config.yaml
num_hidden_layers: 12
hidden_size: 320
n_experts: 32
experts_per_token: 2
d_expert: 80
d_shared_expert: 0
hidden_act: "swiglu"
moe_layers: [0, 1, 2, 3, 4, 5, 6, 7, 8, 9, 10, 11]
router_score: "softmax"
normalize_top_k: false
routed_scale: 6.29
balance_loss: 0.00206
balance_bias: false
router_noise: 0.3
router_bias: true
init_std_router: 0.0105
lr_router: 0.000849
vocab_size: 21543
norm: "rmsnorm"
norm_eps: 1e-07
tie_word_embeddings: "early"
optimizer: "adamw"
learning_rate: 0.00153
beta1: 0.9
beta2: 0.95
batch_tokens: 65536
max_seq_len: 1024
train_tokens: 277500000
max_steps: 4235
dataset: "wikipedia_en"
Below are experts of layer 9 (counted from 0) of a mixture-of-experts language model. Rows are named router (the router's row for the expert), gate (a neuron's input weights, with its number), up (a neuron's input weights, with its number) and show model dimensions 64-127. Each number is 200 + 30 x the weight over its row's rms, rounded and kept within 0 to 999.
After each expert's rows: a language model's description of what the expert responds to. This comes from a sample of Wikipedia text that the model never trained on.

# expert 27
router,191,214,199,172,194,154,213,248,184,191,201,151,196,252,182,197,205,212,152,208,181,212,183,203,210,187,164,159,209,236,231,197,158,218,145,225,176,183,209,189,246,258,204,205,168,236,200,175,212,189,171,140,183,147,192,224,175,196,239,207,223,234,196,188
gate0,216,217,231,154,241,186,178,152,193,226,209,189,192,168,255,135,176,230,200,230,198,213,204,278,244,197,209,223,222,218,147,185,202,169,224,213,222,186,153,194,226,235,178,197,221,200,191,265,194,198,209,188,236,188,211,168,232,199,214,166,201,191,218,170
up0,191,184,190,190,207,196,215,163,183,254,158,224,228,188,186,210,190,147,242,162,248,208,191,162,181,218,268,203,216,156,199,233,167,196,183,156,205,207,174,222,139,134,192,221,238,186,202,194,192,224,179,196,151,162,183,223,234,235,190,239,200,169,172,217
gate1,188,162,171,222,209,238,168,171,220,233,178,242,211,203,180,164,175,192,242,209,121,156,213,215,181,220,170,205,228,184,207,225,201,171,223,222,214,204,217,205,187,163,186,193,231,210,172,198,186,192,251,194,193,211,223,163,180,231,242,253,181,215,198,132
up1,212,186,206,192,192,192,173,231,240,151,226,200,132,224,235,182,185,186,187,211,149,233,210,210,185,188,196,164,225,190,217,174,200,149,166,187,199,186,206,166,159,223,251,173,198,223,195,212,206,200,195,223,213,202,224,239,162,228,233,150,181,182,199,261
gate2,168,222,197,189,199,265,182,195,195,214,183,146,276,268,173,226,224,185,200,186,191,237,180,165,171,214,147,166,200,202,242,191,204,240,222,189,154,232,247,221,159,214,158,179,164,207,202,219,150,211,199,149,206,186,211,153,166,195,223,194,236,227,249,200
up2,222,225,188,153,198,198,202,195,223,176,119,195,280,214,214,233,227,167,273,159,170,179,188,188,204,120,170,203,197,190,255,166,204,198,231,168,117,251,192,205,159,219,198,200,190,222,180,179,158,171,211,207,220,159,222,188,222,213,213,189,220,190,250,143
gate3,235,231,213,169,179,207,236,204,162,182,185,232,231,215,211,203,192,227,189,189,209,137,178,193,214,206,206,163,214,240,215,227,194,205,209,201,175,236,216,190,216,216,185,179,162,206,152,217,198,212,204,218,183,236,224,213,196,196,199,184,170,205,174,222
up3,205,202,199,222,147,214,234,224,143,161,165,192,272,256,249,199,229,211,130,186,209,194,212,177,233,201,179,212,207,188,174,203,192,219,221,218,210,246,205,222,193,205,197,185,196,187,174,191,197,194,247,215,159,197,169,194,197,175,220,160,191,227,199,185
gate4,166,214,198,174,254,222,253,246,166,199,240,289,201,212,178,179,179,176,255,247,234,193,233,189,240,208,218,215,191,185,199,139,258,195,219,166,186,203,215,180,165,186,198,194,205,201,228,170,191,238,167,214,190,180,203,165,176,217,172,187,243,232,218,186
up4,177,191,173,239,233,241,225,209,234,198,195,178,154,186,189,237,227,206,183,193,271,138,222,158,204,250,221,154,244,176,180,197,204,215,239,171,168,212,172,175,198,191,173,197,200,194,188,220,176,203,219,189,276,202,202,188,210,144,195,252,183,235,179,222
gate5,150,244,213,234,191,166,241,172,191,216,191,167,252,165,162,203,230,149,212,226,290,153,207,201,210,229,222,248,178,161,226,249,256,154,186,240,210,231,203,206,210,232,205,195,214,175,110,212,163,189,216,175,175,270,257,182,230,194,200,177,221,180,237,230
up5,254,181,189,221,170,200,233,197,214,169,183,186,197,218,188,211,181,181,212,174,212,173,178,214,170,143,212,199,179,162,199,201,199,192,230,270,175,234,201,232,199,229,175,258,208,170,165,205,114,178,220,227,173,246,222,145,173,260,275,221,212,201,176,240
It responds to: Car makes, table numbers. Car makes like Chevrolet, Ford and Toyota in motorsport result tables, plus numeric cells and digit pieces in sports and score tables.

# expert 4
router,202,197,154,162,239,223,187,197,214,153,188,193,187,188,199,196,243,177,169,216,201,248,163,143,213,235,227,201,266,221,177,202,215,188,190,220,158,212,189,274,238,241,220,197,164,221,150,196,182,201,246,193,192,227,189,199,195,209,185,228,150,234,259,207
gate0,200,151,209,181,222,198,214,229,232,227,238,211,207,204,182,167,167,191,192,167,217,260,240,212,165,185,231,210,171,268,241,178,230,206,140,224,199,165,189,142,185,228,201,226,189,230,202,210,214,215,191,216,211,219,175,174,252,154,151,185,176,202,169,235
up0,192,208,210,250,228,226,161,224,234,188,166,153,208,237,230,154,205,214,200,216,242,164,213,260,203,178,172,168,271,196,190,214,214,237,238,200,201,152,207,193,169,197,199,137,214,205,222,235,158,210,204,162,207,194,213,203,206,201,208,214,217,212,184,186
gate1,205,172,202,156,180,242,250,161,169,213,161,157,214,208,215,220,182,238,193,161,282,187,222,189,207,141,215,236,166,199,162,192,224,217,210,235,206,175,239,184,192,169,197,184,187,202,177,145,158,215,224,214,163,267,201,190,171,217,161,217,215,240,182,205
up1,210,145,169,216,179,168,217,203,218,203,235,214,181,284,170,217,219,199,209,253,198,229,181,165,187,243,206,208,211,220,258,190,187,165,180,198,178,201,179,235,176,175,218,240,132,228,203,163,241,200,219,202,235,178,226,257,265,195,223,228,185,220,207,193
gate2,189,216,197,210,193,190,203,139,232,217,265,186,184,141,265,211,155,206,230,195,218,158,188,162,125,154,158,207,205,153,212,212,170,194,204,183,189,154,206,178,173,231,165,217,186,157,226,189,157,200,194,184,159,234,210,227,231,230,149,187,165,230,208,231
up2,258,275,227,183,191,176,212,166,238,236,228,222,188,227,200,221,171,185,190,194,214,209,190,233,159,205,157,186,112,164,185,203,210,149,169,196,237,207,190,184,235,206,247,184,192,199,176,160,164,144,217,219,230,231,242,244,189,232,176,254,197,244,208,288
gate3,198,177,206,222,217,235,186,188,223,225,225,178,229,185,205,160,163,186,240,233,192,143,158,224,148,203,162,246,171,186,226,229,166,154,219,204,166,170,183,134,247,176,184,150,254,273,243,216,165,217,202,156,199,219,171,144,180,208,205,225,199,227,191,203
up3,209,213,218,225,145,197,168,210,193,190,180,194,157,237,166,227,194,179,223,184,212,260,245,191,189,217,157,203,201,211,190,204,176,202,219,114,239,151,213,235,205,234,207,255,186,164,208,178,181,192,199,271,227,211,176,180,214,185,125,253,170,175,212,141
gate4,159,226,240,210,215,250,219,143,205,203,219,195,207,185,208,193,196,234,141,168,235,224,214,190,181,217,164,224,205,202,169,213,208,232,180,261,186,275,146,233,194,269,174,193,226,222,251,203,117,248,232,190,125,175,185,162,147,201,212,239,228,241,182,213
up4,220,195,190,217,237,237,191,203,219,211,188,201,184,208,225,187,211,234,183,184,273,179,220,229,223,233,224,170,233,195,201,295,218,202,159,253,172,219,209,251,200,170,227,256,253,188,164,192,207,190,231,206,243,192,234,199,219,241,199,154,178,221,191,184
gate5,164,166,186,154,191,170,249,213,222,229,152,211,181,254,144,177,155,189,170,232,258,233,217,157,211,236,220,211,197,173,164,194,191,180,182,243,162,228,210,186,265,192,240,175,208,186,206,223,187,254,163,260,198,231,131,242,226,221,194,193,220,184,233,229
up5,239,191,224,232,164,236,237,228,195,233,218,244,168,139,238,155,209,188,189,220,239,168,200,173,218,145,206,222,224,201,216,256,175,211,202,234,206,193,168,205,211,223,202,157,229,217,148,187,177,228,189,190,206,241,187,185,158,169,148,211,191,208,185,262
It responds to: Occupations in biographies. Occupation and role nouns after nationality adjectives in biography openings, such as politician, footballer, director, and sometimes judge or reporter.

# expert 13
router,147,181,176,157,232,191,227,242,250,167,190,144,149,234,180,201,170,193,223,182,180,219,191,234,214,181,162,202,198,218,225,236,165,190,161,200,251,166,158,210,212,226,223,219,182,223,208,185,182,236,192,203,167,190,155,166,182,204,184,221,199,168,161,247
gate0,169,172,190,284,189,239,161,185,198,225,241,183,182,190,194,233,152,216,235,228,243,213,187,212,240,158,222,137,219,170,171,189,163,168,245,164,238,166,201,225,199,190,192,188,229,178,176,260,145,221,160,214,215,193,131,187,231,205,173,191,181,196,238,181
up0,189,245,253,193,198,236,216,208,204,189,176,190,188,177,184,195,206,238,161,184,167,204,173,164,144,166,221,154,178,179,290,216,190,220,226,240,177,200,181,250,199,231,129,158,242,161,196,211,177,206,160,248,247,173,188,194,196,268,226,179,177,218,199,189
gate1,146,193,197,164,218,201,181,208,238,204,191,160,188,210,246,171,187,180,150,175,205,192,234,292,237,178,166,197,214,164,203,255,204,214,221,291,187,175,168,255,238,214,147,133,205,178,246,205,167,218,186,216,171,227,171,188,205,198,209,237,157,217,183,139
up1,189,202,212,159,262,167,142,201,166,217,180,205,176,226,258,195,235,230,179,185,180,180,218,215,191,228,198,206,198,170,191,197,245,214,221,250,179,188,219,153,182,221,196,158,198,188,247,227,202,217,250,277,151,186,191,197,159,253,242,237,188,169,123,189
gate2,221,212,203,165,175,187,252,196,235,209,244,186,184,192,254,220,196,210,228,177,215,145,207,175,177,202,190,199,147,170,227,200,162,225,203,246,232,192,163,179,226,222,142,202,166,173,171,199,190,223,205,208,216,197,168,224,241,193,202,210,220,197,214,185
up2,231,149,207,259,176,187,213,172,224,156,221,194,186,187,195,184,179,253,180,252,227,184,195,217,167,230,179,248,250,210,255,188,179,187,232,183,216,185,214,237,146,198,222,189,189,231,261,233,177,250,244,188,243,221,135,217,210,235,190,247,126,215,201,154
gate3,176,193,182,233,228,194,195,189,171,188,173,205,209,201,172,230,189,208,243,208,210,174,192,189,208,193,229,170,211,148,121,199,192,206,235,172,224,243,175,221,199,212,236,203,221,230,196,255,271,163,280,205,183,220,163,215,185,186,159,182,250,179,211,187
up3,211,193,211,200,207,198,262,173,211,203,155,195,190,160,187,200,158,199,191,238,172,199,204,218,249,246,162,241,150,254,185,254,180,157,216,202,196,211,227,211,172,185,177,242,273,198,274,186,214,290,163,137,230,212,218,159,253,239,232,210,171,199,208,158
gate4,142,171,202,201,233,251,227,142,185,261,241,221,191,197,193,218,176,207,198,201,209,129,244,209,180,213,242,228,207,173,200,181,173,214,221,190,143,210,202,199,170,187,191,189,236,211,190,238,199,174,209,225,211,211,204,219,261,246,207,178,206,199,234,196
up4,249,248,218,242,202,236,187,176,224,195,225,215,239,183,171,188,178,195,282,280,196,221,195,235,202,216,196,219,184,165,214,188,211,182,212,144,199,176,167,227,177,253,180,203,225,143,201,243,231,203,229,254,207,196,201,180,171,273,189,164,231,196,250,195
gate5,198,230,199,201,211,154,204,184,180,259,173,160,176,206,223,181,177,169,237,174,178,248,218,186,191,246,159,228,205,214,191,138,220,223,211,243,221,204,228,203,150,184,195,185,166,180,215,276,180,252,204,163,193,199,189,213,217,251,137,210,230,234,192,195
up5,183,201,173,164,152,204,212,226,165,208,209,185,187,155,214,193,201,153,238,185,211,227,184,186,194,233,189,263,230,245,230,157,245,236,191,235,211,122,242,189,234,168,127,180,187,194,187,202,208,222,182,149,191,122,243,199,230,218,168,237,184,213,230,168
It responds to: Chart and event names. Words in music chart, festival and sports-event names, often in table rows, such as Albums, Billboard, Germany, Paralympics, plus month names.

# expert 24
router,169,144,182,230,179,238,206,168,216,175,237,187,174,231,208,203,172,221,207,194,220,172,263,211,207,119,232,158,175,266,162,164,204,228,165,219,242,173,213,206,233,202,175,194,175,185,201,189,210,212,200,229,270,133,207,237,273,222,171,143,219,178,175,126
gate6,153,208,217,264,200,185,194,194,164,196,226,205,207,176,244,161,193,164,181,235,247,217,199,210,144,226,173,211,207,156,190,200,150,216,188,234,166,203,195,151,218,207,142,183,205,184,148,178,160,220,192,203,217,230,158,239,192,200,194,181,187,215,204,227
up6,247,165,202,194,173,221,231,208,249,198,138,229,217,204,227,234,173,243,180,199,197,201,221,192,190,167,217,204,158,210,209,198,203,180,240,157,198,193,209,200,160,216,272,203,207,201,235,171,230,207,222,156,186,174,203,207,152,212,189,196,212,161,232,215
gate7,267,177,229,146,249,203,235,224,161,227,164,150,197,202,206,186,213,208,265,179,237,234,230,160,168,211,171,174,175,215,179,100,187,251,200,202,222,241,228,159,195,229,194,183,227,243,200,193,140,173,221,210,184,195,199,169,144,201,185,267,187,216,181,151
up7,128,193,203,205,203,198,219,210,233,199,179,188,240,163,180,156,206,171,171,209,185,188,193,161,167,185,180,217,155,223,235,178,226,186,178,233,204,206,176,191,158,141,179,191,180,211,275,145,194,212,196,224,210,243,150,195,237,194,240,185,216,199,218,233
gate8,247,187,207,180,183,232,169,117,156,216,176,181,232,238,200,255,180,218,221,212,199,190,218,196,194,234,140,163,279,202,191,205,211,216,245,134,106,206,253,199,151,168,165,186,185,177,193,250,193,160,223,210,185,187,275,212,195,237,218,201,228,166,201,188
up8,161,187,188,234,190,177,205,239,169,214,140,220,219,203,225,189,134,224,162,233,199,276,211,166,237,149,205,234,150,199,177,202,170,181,187,199,232,224,227,265,159,194,211,194,198,186,212,204,247,236,226,167,173,219,230,193,239,245,179,193,204,202,206,202
gate9,180,224,225,233,220,142,182,182,172,231,164,175,249,172,185,144,203,193,196,176,175,199,213,217,227,146,187,216,215,209,195,231,212,204,156,149,226,258,168,200,226,209,136,152,250,197,271,210,159,203,178,195,162,233,188,208,213,203,203,226,200,192,185,196
up9,191,182,176,196,226,189,200,239,214,201,179,209,204,225,122,127,224,160,227,217,189,200,213,238,204,155,202,185,184,199,200,157,184,181,216,157,223,147,201,179,246,216,120,200,229,276,252,199,199,231,199,180,194,214,164,218,221,184,196,164,220,167,172,180
gate10,275,219,188,186,204,222,212,180,168,223,188,136,167,199,181,184,184,186,205,213,206,199,227,190,224,162,218,242,200,165,211,189,76,205,170,197,227,215,249,131,167,198,218,215,200,182,182,182,229,203,165,166,223,246,191,138,179,210,216,202,168,199,204,201
up10,227,260,172,176,220,155,213,155,240,236,177,215,193,209,218,202,152,225,227,207,193,225,224,197,174,203,212,161,176,198,123,233,175,170,155,180,187,178,194,227,241,279,265,237,201,192,197,241,204,218,190,247,180,159,137,288,225,161,173,152,165,210,234,169
gate11,219,163,201,247,191,198,220,188,203,236,225,206,166,172,206,275,145,232,172,233,223,184,212,120,225,182,197,207,171,180,218,203,195,204,218,223,229,212,181,155,172,181,231,190,178,199,222,207,248,216,157,171,261,209,222,186,229,180,167,132,232,216,225,194
up11,144,151,191,177,211,201,201,187,193,171,254,192,179,175,171,184,183,196,161,208,198,161,203,241,233,218,196,177,196,175,162,185,201,156,176,175,217,203,204,270,227,225,180,184,155,234,180,198,139,198,189,196,151,229,165,173,187,210,181,192,206,195,185,256
It responds to: Place name pieces. Word pieces within foreign or compound place names and place suffixes, such as -abad, -pur, -ville, -burg, River, Creek, Avenue.

# expert 30
router,202,195,203,176,143,204,180,201,218,165,210,213,193,251,202,193,193,193,215,161,183,183,177,279,193,236,215,172,164,185,249,152,151,222,182,259,207,189,213,212,260,238,185,208,149,219,202,188,154,185,238,146,129,198,190,249,159,207,218,238,199,204,200,260
gate0,254,182,182,180,223,216,193,169,196,157,196,235,192,157,193,202,209,182,242,199,236,229,213,163,190,147,159,218,227,163,158,191,136,160,174,167,190,146,160,182,200,193,153,229,208,177,264,211,237,173,195,267,153,280,188,176,197,217,105,222,236,240,240,175
up0,212,217,169,205,213,165,223,171,174,241,208,186,221,185,234,234,171,194,225,179,209,194,165,201,202,154,219,171,209,246,213,231,251,242,237,145,203,187,174,200,162,234,192,188,191,210,272,210,159,206,247,187,165,181,256,206,193,181,213,190,224,204,241,230
gate1,220,194,195,209,226,216,182,191,225,213,205,177,170,197,261,161,235,228,200,231,235,210,179,237,205,251,237,217,230,199,213,247,213,194,188,232,140,194,181,188,204,151,260,178,203,247,161,207,195,252,148,163,241,214,176,196,172,170,169,200,178,192,230,177
up1,126,148,240,228,191,181,222,180,205,193,205,222,219,206,190,161,170,162,200,221,180,192,185,188,264,234,222,213,152,237,206,189,181,254,220,169,183,186,176,221,231,203,197,177,227,201,225,230,198,176,162,280,144,192,266,208,234,204,188,183,172,208,216,226
gate2,203,177,160,204,223,195,146,208,188,178,230,166,222,144,210,171,194,214,197,185,183,178,234,165,207,197,172,191,198,188,217,190,219,203,155,172,209,224,215,188,154,258,183,164,208,130,232,213,197,182,249,258,203,202,205,217,243,250,226,187,235,257,219,190
up2,175,187,172,213,156,212,210,115,232,232,223,237,197,195,216,225,168,156,226,157,262,207,207,196,249,179,158,214,178,190,191,234,194,191,222,209,208,164,199,182,170,247,133,215,225,164,236,220,189,206,233,210,143,175,214,159,210,219,139,169,212,192,229,210
gate3,239,206,216,214,145,195,190,251,167,221,167,206,215,207,294,255,263,212,193,169,197,181,220,144,214,199,213,174,173,209,223,191,149,209,249,220,186,208,201,221,152,173,230,236,220,189,186,186,221,187,238,219,198,207,208,227,202,141,202,220,205,210,199,182
up3,225,253,233,199,153,190,197,162,180,207,172,222,218,247,256,213,222,176,193,198,132,179,243,113,230,143,236,190,217,199,218,201,153,251,192,162,225,173,250,205,137,230,223,239,179,185,150,165,220,143,190,227,183,236,175,242,195,174,203,204,210,202,194,179
gate4,153,197,230,198,199,179,154,202,186,164,209,175,224,226,180,226,241,239,190,163,225,191,230,199,196,219,169,236,221,210,230,221,170,203,207,220,213,218,190,156,142,205,256,259,238,163,222,214,189,194,223,207,154,191,255,243,255,234,223,236,226,209,192,193
up4,228,205,204,190,230,182,214,237,166,239,218,179,195,175,209,176,176,172,256,248,159,210,198,153,200,177,223,171,149,205,214,191,251,192,198,194,158,153,193,174,219,214,165,155,150,276,166,227,154,179,208,216,205,204,186,151,182,192,164,180,191,194,226,197
gate5,157,202,211,233,228,199,219,185,172,238,217,220,208,186,187,197,166,219,165,281,248,169,189,161,234,234,264,201,214,160,154,164,215,143,245,240,200,196,203,250,227,203,228,194,276,160,200,207,227,204,218,162,223,201,191,235,219,224,191,195,203,185,240,194
up5,177,262,179,120,187,162,220,232,236,183,212,196,178,185,224,206,201,192,165,207,205,186,150,236,115,201,165,211,179,251,143,139,151,196,157,237,202,206,164,120,251,217,212,224,168,208,153,186,192,153,200,159,156,175,186,223,197,171,192,185,172,218,228,238
It responds to: Social and political words. Prose words on society and politics, such as women, people, civil, Israel, Liberal, and quantifiers so and too before many or few.

# expert 25
router,173,238,204,194,165,193,234,213,233,217,162,187,154,156,139,264,195,236,165,247,141,192,164,231,233,204,165,245,223,168,182,209,159,186,184,151,214,232,187,194,170,206,218,194,180,189,248,172,191,189,217,188,163,216,218,210,210,187,271,241,182,208,209,205
gate0,184,246,202,190,203,208,212,178,194,187,173,190,185,205,197,213,165,221,174,155,191,197,213,141,174,202,209,273,223,260,220,186,173,249,183,165,217,249,191,209,238,214,189,195,209,166,170,204,201,236,280,206,244,246,252,135,158,161,182,149,211,209,229,183
up0,212,152,245,188,144,242,185,251,193,170,194,226,205,184,210,203,191,180,210,194,179,141,221,197,195,188,232,228,191,199,217,235,208,143,156,206,240,171,177,221,227,201,230,203,181,206,183,230,173,171,207,168,136,225,170,199,253,168,228,226,204,195,229,244
gate1,187,220,194,195,223,184,201,224,236,204,229,192,192,182,158,189,141,206,259,236,248,270,214,183,273,194,218,218,207,128,169,191,199,220,228,183,215,197,185,218,165,243,206,213,233,214,219,145,224,215,134,267,144,167,193,205,163,161,194,176,213,187,191,233
up1,221,236,219,156,181,212,231,245,201,188,199,205,185,143,212,213,174,225,195,162,192,190,222,233,187,164,213,187,194,239,172,251,196,169,178,208,212,158,217,235,278,182,241,212,188,259,216,185,191,230,185,189,143,205,220,159,203,192,196,189,201,219,191,226
gate2,197,181,189,225,185,184,173,205,208,197,237,173,184,197,184,176,152,259,186,251,189,197,207,194,216,221,160,179,252,172,169,217,186,184,200,195,173,181,231,171,233,220,165,191,184,173,172,213,174,221,161,200,268,213,259,251,174,177,232,201,261,163,172,202
up2,168,176,227,205,239,222,165,222,278,270,208,204,177,220,196,166,177,232,176,147,229,187,178,213,191,243,183,162,206,196,222,191,209,172,218,197,180,233,152,220,199,224,160,233,196,201,177,245,190,204,160,251,242,191,195,227,220,126,185,200,270,205,156,235
gate3,150,173,227,219,179,181,141,209,197,186,219,220,234,181,209,131,203,171,184,254,213,175,192,167,270,193,208,209,154,229,191,115,252,239,201,172,189,222,192,201,183,194,202,153,183,138,220,196,218,215,214,197,224,179,217,196,223,224,216,169,169,195,205,188
up3,206,177,197,148,193,179,141,176,193,179,152,174,194,187,187,206,215,234,219,187,193,106,201,214,182,175,119,188,179,247,185,167,208,212,176,149,203,178,226,172,179,228,225,166,206,153,191,195,162,244,215,281,184,201,237,221,192,167,182,197,221,229,193,176
gate4,230,186,155,164,163,215,195,154,220,191,191,194,207,182,188,233,163,153,216,224,238,199,178,213,168,206,220,173,163,179,189,194,240,209,206,128,187,209,186,212,180,241,165,244,221,216,179,153,198,171,187,255,212,203,219,161,187,226,221,179,217,167,150,154
up4,246,248,213,184,130,258,181,177,144,217,180,232,240,158,203,217,227,162,213,229,188,219,202,157,207,205,161,204,189,178,233,167,238,228,153,226,183,222,179,240,170,199,215,225,210,191,237,157,185,191,185,229,211,209,215,198,244,162,167,169,198,269,153,210
gate5,221,218,241,160,209,213,228,202,176,246,206,176,211,188,153,180,200,233,164,265,237,254,219,201,276,221,242,195,174,181,235,197,213,183,219,248,169,177,215,177,177,177,244,202,186,281,220,249,240,213,208,192,167,166,215,248,161,180,225,257,203,133,246,230
up5,213,176,253,195,257,207,176,163,211,178,184,191,223,179,220,194,181,207,240,203,198,254,181,261,194,215,196,217,142,197,250,171,245,222,212,223,177,206,206,153,219,207,201,204,190,188,224,258,199,188,260,192,205,172,148,207,177,193,162,167,267,125,173,150
It responds to: Passive participles before prepositions. Past participles and verbs after was, is or be that take a following preposition, such as known as, used, located, referred to, plus clause commas.

# expert 21
router,183,194,166,256,246,204,217,206,184,164,235,193,213,181,161,159,170,137,250,243,227,267,156,191,199,188,218,247,240,145,216,186,188,186,179,240,136,251,198,207,212,202,214,162,221,162,212,235,169,216,171,205,186,153,198,252,175,224,253,194,169,180,181,182
gate0,260,214,205,226,172,180,204,161,211,254,180,217,188,209,243,216,219,222,190,186,250,198,185,177,276,199,208,157,194,216,135,257,183,237,228,165,221,198,231,233,166,179,178,227,234,240,190,192,213,163,223,172,233,213,172,235,197,199,220,235,259,184,222,187
up0,255,161,185,212,180,201,234,202,200,191,204,154,173,215,202,194,212,192,191,171,207,219,151,178,210,167,174,205,207,166,159,260,189,187,149,227,191,170,253,190,230,234,234,257,204,222,228,190,163,188,211,213,148,181,135,216,142,201,211,232,170,217,167,207
gate1,231,155,154,161,186,204,185,175,128,182,198,211,184,199,247,269,195,204,224,176,198,204,182,243,198,183,192,162,213,192,202,192,184,198,219,204,151,174,232,206,224,216,157,228,174,166,183,223,162,187,211,205,203,165,200,220,221,260,180,229,245,213,218,142
up1,165,185,202,181,218,223,217,191,146,202,224,209,211,191,201,216,255,206,198,269,119,187,166,166,179,196,180,260,220,210,198,251,183,215,201,193,170,226,224,192,167,141,227,183,238,255,135,197,213,200,177,162,203,226,205,181,170,199,221,271,134,202,178,231
gate2,206,240,259,202,148,254,150,173,204,190,193,166,206,171,237,180,209,205,188,182,209,180,157,191,182,204,229,198,260,267,126,200,203,222,177,155,242,233,175,221,175,210,182,183,207,189,185,208,191,157,257,258,201,198,178,176,200,184,209,190,192,162,188,230
up2,176,180,194,199,97,226,169,220,146,209,153,209,230,175,211,212,246,167,178,243,237,213,227,257,231,203,182,175,217,189,228,207,192,198,129,225,227,209,230,190,221,218,168,181,228,212,229,240,220,164,194,162,184,161,112,197,206,201,143,197,182,205,160,233
gate3,190,193,192,230,182,160,217,194,187,161,175,158,205,263,228,177,244,221,236,197,222,209,213,155,207,193,194,190,204,191,163,250,156,162,185,172,184,204,211,172,272,127,184,201,172,128,160,223,215,138,233,238,201,231,212,218,203,203,195,242,233,208,182,116
up3,206,205,208,145,146,154,216,216,214,202,231,177,183,199,167,211,225,217,203,182,206,207,217,237,213,158,196,193,196,241,208,176,209,177,224,196,236,141,243,191,188,202,213,148,239,259,189,191,190,181,219,159,221,123,253,191,194,227,228,229,244,211,222,244
gate4,139,164,238,193,177,191,223,191,142,193,156,193,171,222,227,211,221,187,208,247,254,173,227,175,216,217,194,192,221,177,220,201,186,233,187,238,216,200,174,160,189,153,206,207,189,162,218,209,255,218,247,196,188,254,192,160,206,221,211,150,214,179,207,171
up4,216,174,221,189,186,228,249,208,218,197,194,154,162,185,152,160,209,195,214,214,289,210,217,165,221,209,236,186,191,148,185,192,180,195,194,190,173,257,199,215,172,178,203,174,227,216,282,205,216,211,169,221,202,246,204,155,218,166,273,155,173,182,162,195
gate5,190,234,151,215,190,259,224,252,220,169,175,256,180,237,213,206,163,207,160,154,145,175,239,183,187,234,170,175,228,236,201,185,175,217,228,180,169,204,177,203,167,238,160,193,231,205,209,192,170,145,175,193,272,219,288,136,210,175,196,227,202,184,206,236
up5,195,235,215,193,215,143,169,160,169,211,176,196,161,214,217,214,233,225,221,179,184,195,176,245,227,199,245,214,180,209,179,203,218,195,186,212,210,194,189,185,203,167,216,248,222,190,168,147,214,262,216,220,203,210,185,210,212,218,233,184,193,238,199,209
It responds to: Auxiliaries and pronouns. Function words in running prose: was, is, had, has, been, to, and, he, she, who, also, often right after a subject.

# expert 22
router,220,216,211,254,191,151,201,220,167,211,239,186,188,130,195,214,151,168,177,194,234,189,211,139,208,216,245,157,200,184,236,187,227,211,191,224,228,158,231,188,230,169,228,203,206,202,196,216,271,280,165,149,232,196,182,203,271,186,208,171,242,203,212,242
gate6,228,210,205,174,200,216,211,184,203,236,202,205,172,244,171,216,169,221,218,152,204,191,213,187,188,199,157,181,200,206,168,169,158,171,184,230,220,174,250,243,203,158,207,277,202,266,181,178,185,188,176,171,208,155,111,179,146,195,202,149,208,202,240,273
up6,201,210,202,128,225,188,224,195,190,179,274,219,200,215,219,215,187,155,193,192,245,204,238,224,188,168,212,252,102,253,197,244,204,181,214,134,192,221,217,153,190,184,165,201,188,201,282,194,149,208,190,142,170,206,207,193,198,220,176,197,274,240,191,189
gate7,185,213,196,172,234,244,236,243,217,179,199,185,196,234,228,267,202,208,188,162,166,216,203,185,208,185,250,196,180,153,240,205,154,183,250,137,188,246,169,223,203,164,234,243,223,190,212,288,201,160,198,231,161,227,157,189,126,227,216,222,205,207,159,175
up7,165,233,218,222,171,206,206,169,248,231,217,200,220,168,220,152,200,195,180,220,228,191,179,171,234,256,191,221,219,236,162,242,179,225,161,256,245,180,148,237,136,244,189,158,170,191,200,182,223,198,208,202,176,162,170,183,162,210,139,203,216,201,181,199
gate8,194,245,199,193,233,99,212,208,160,222,238,187,238,225,176,255,201,201,191,206,207,228,202,278,205,155,272,242,201,232,219,232,198,203,215,123,198,242,212,221,154,273,212,192,206,208,195,243,203,161,258,244,229,233,200,252,250,222,208,236,214,186,154,171
up8,176,215,184,230,201,258,165,172,277,199,196,237,128,237,226,181,158,233,213,228,240,160,144,162,208,269,192,215,222,219,228,194,228,202,276,203,154,163,258,218,236,211,198,219,197,228,192,218,205,234,210,208,202,169,146,121,197,215,202,225,230,165,210,178
gate9,189,124,212,224,194,157,211,181,233,168,224,261,175,220,198,246,224,184,173,209,187,148,183,210,243,207,203,229,144,190,179,210,186,185,196,170,201,166,175,201,156,155,213,145,224,204,222,160,231,242,276,185,154,210,239,227,222,215,245,192,278,184,236,198
up9,240,191,179,230,202,196,202,222,192,229,183,173,242,171,143,213,160,188,218,176,215,221,184,142,192,213,257,166,224,209,203,171,262,205,155,237,189,241,209,201,195,217,230,258,207,209,185,199,187,203,177,183,193,224,175,143,187,176,157,165,169,177,210,216
gate10,199,202,186,171,152,217,225,150,243,208,208,202,173,184,265,165,187,193,163,206,235,211,197,173,281,203,213,179,205,197,243,219,207,179,184,149,225,220,228,181,193,139,199,198,194,220,138,217,223,236,206,213,215,153,203,185,189,173,160,195,189,199,232,207
up10,178,154,184,175,156,178,212,178,192,178,162,198,240,168,186,192,203,150,225,200,190,213,228,175,270,237,183,209,222,219,215,160,208,175,175,182,229,208,149,180,173,198,183,257,186,220,213,211,223,202,234,194,202,183,210,190,194,175,110,209,182,230,205,153
gate11,236,201,203,246,225,172,192,177,146,189,199,155,198,167,179,185,192,193,179,183,262,216,236,166,188,181,224,188,159,253,172,189,207,243,167,216,218,183,290,196,206,219,199,242,182,224,214,228,226,219,189,184,185,158,117,195,180,168,160,189,216,189,179,146
up11,154,146,174,168,165,243,179,232,277,246,174,197,177,188,252,219,205,238,176,248,162,164,143,214,188,197,147,194,193,205,268,221,259,217,238,197,171,204,146,182,217,128,216,192,204,166,191,170,167,188,190,170,225,180,253,172,225,224,234,241,186,197,227,223
It responds to: American place names. Commas and words in place names, especially US city–state pairs like Raleigh, NC, and University, County, New, Chicago.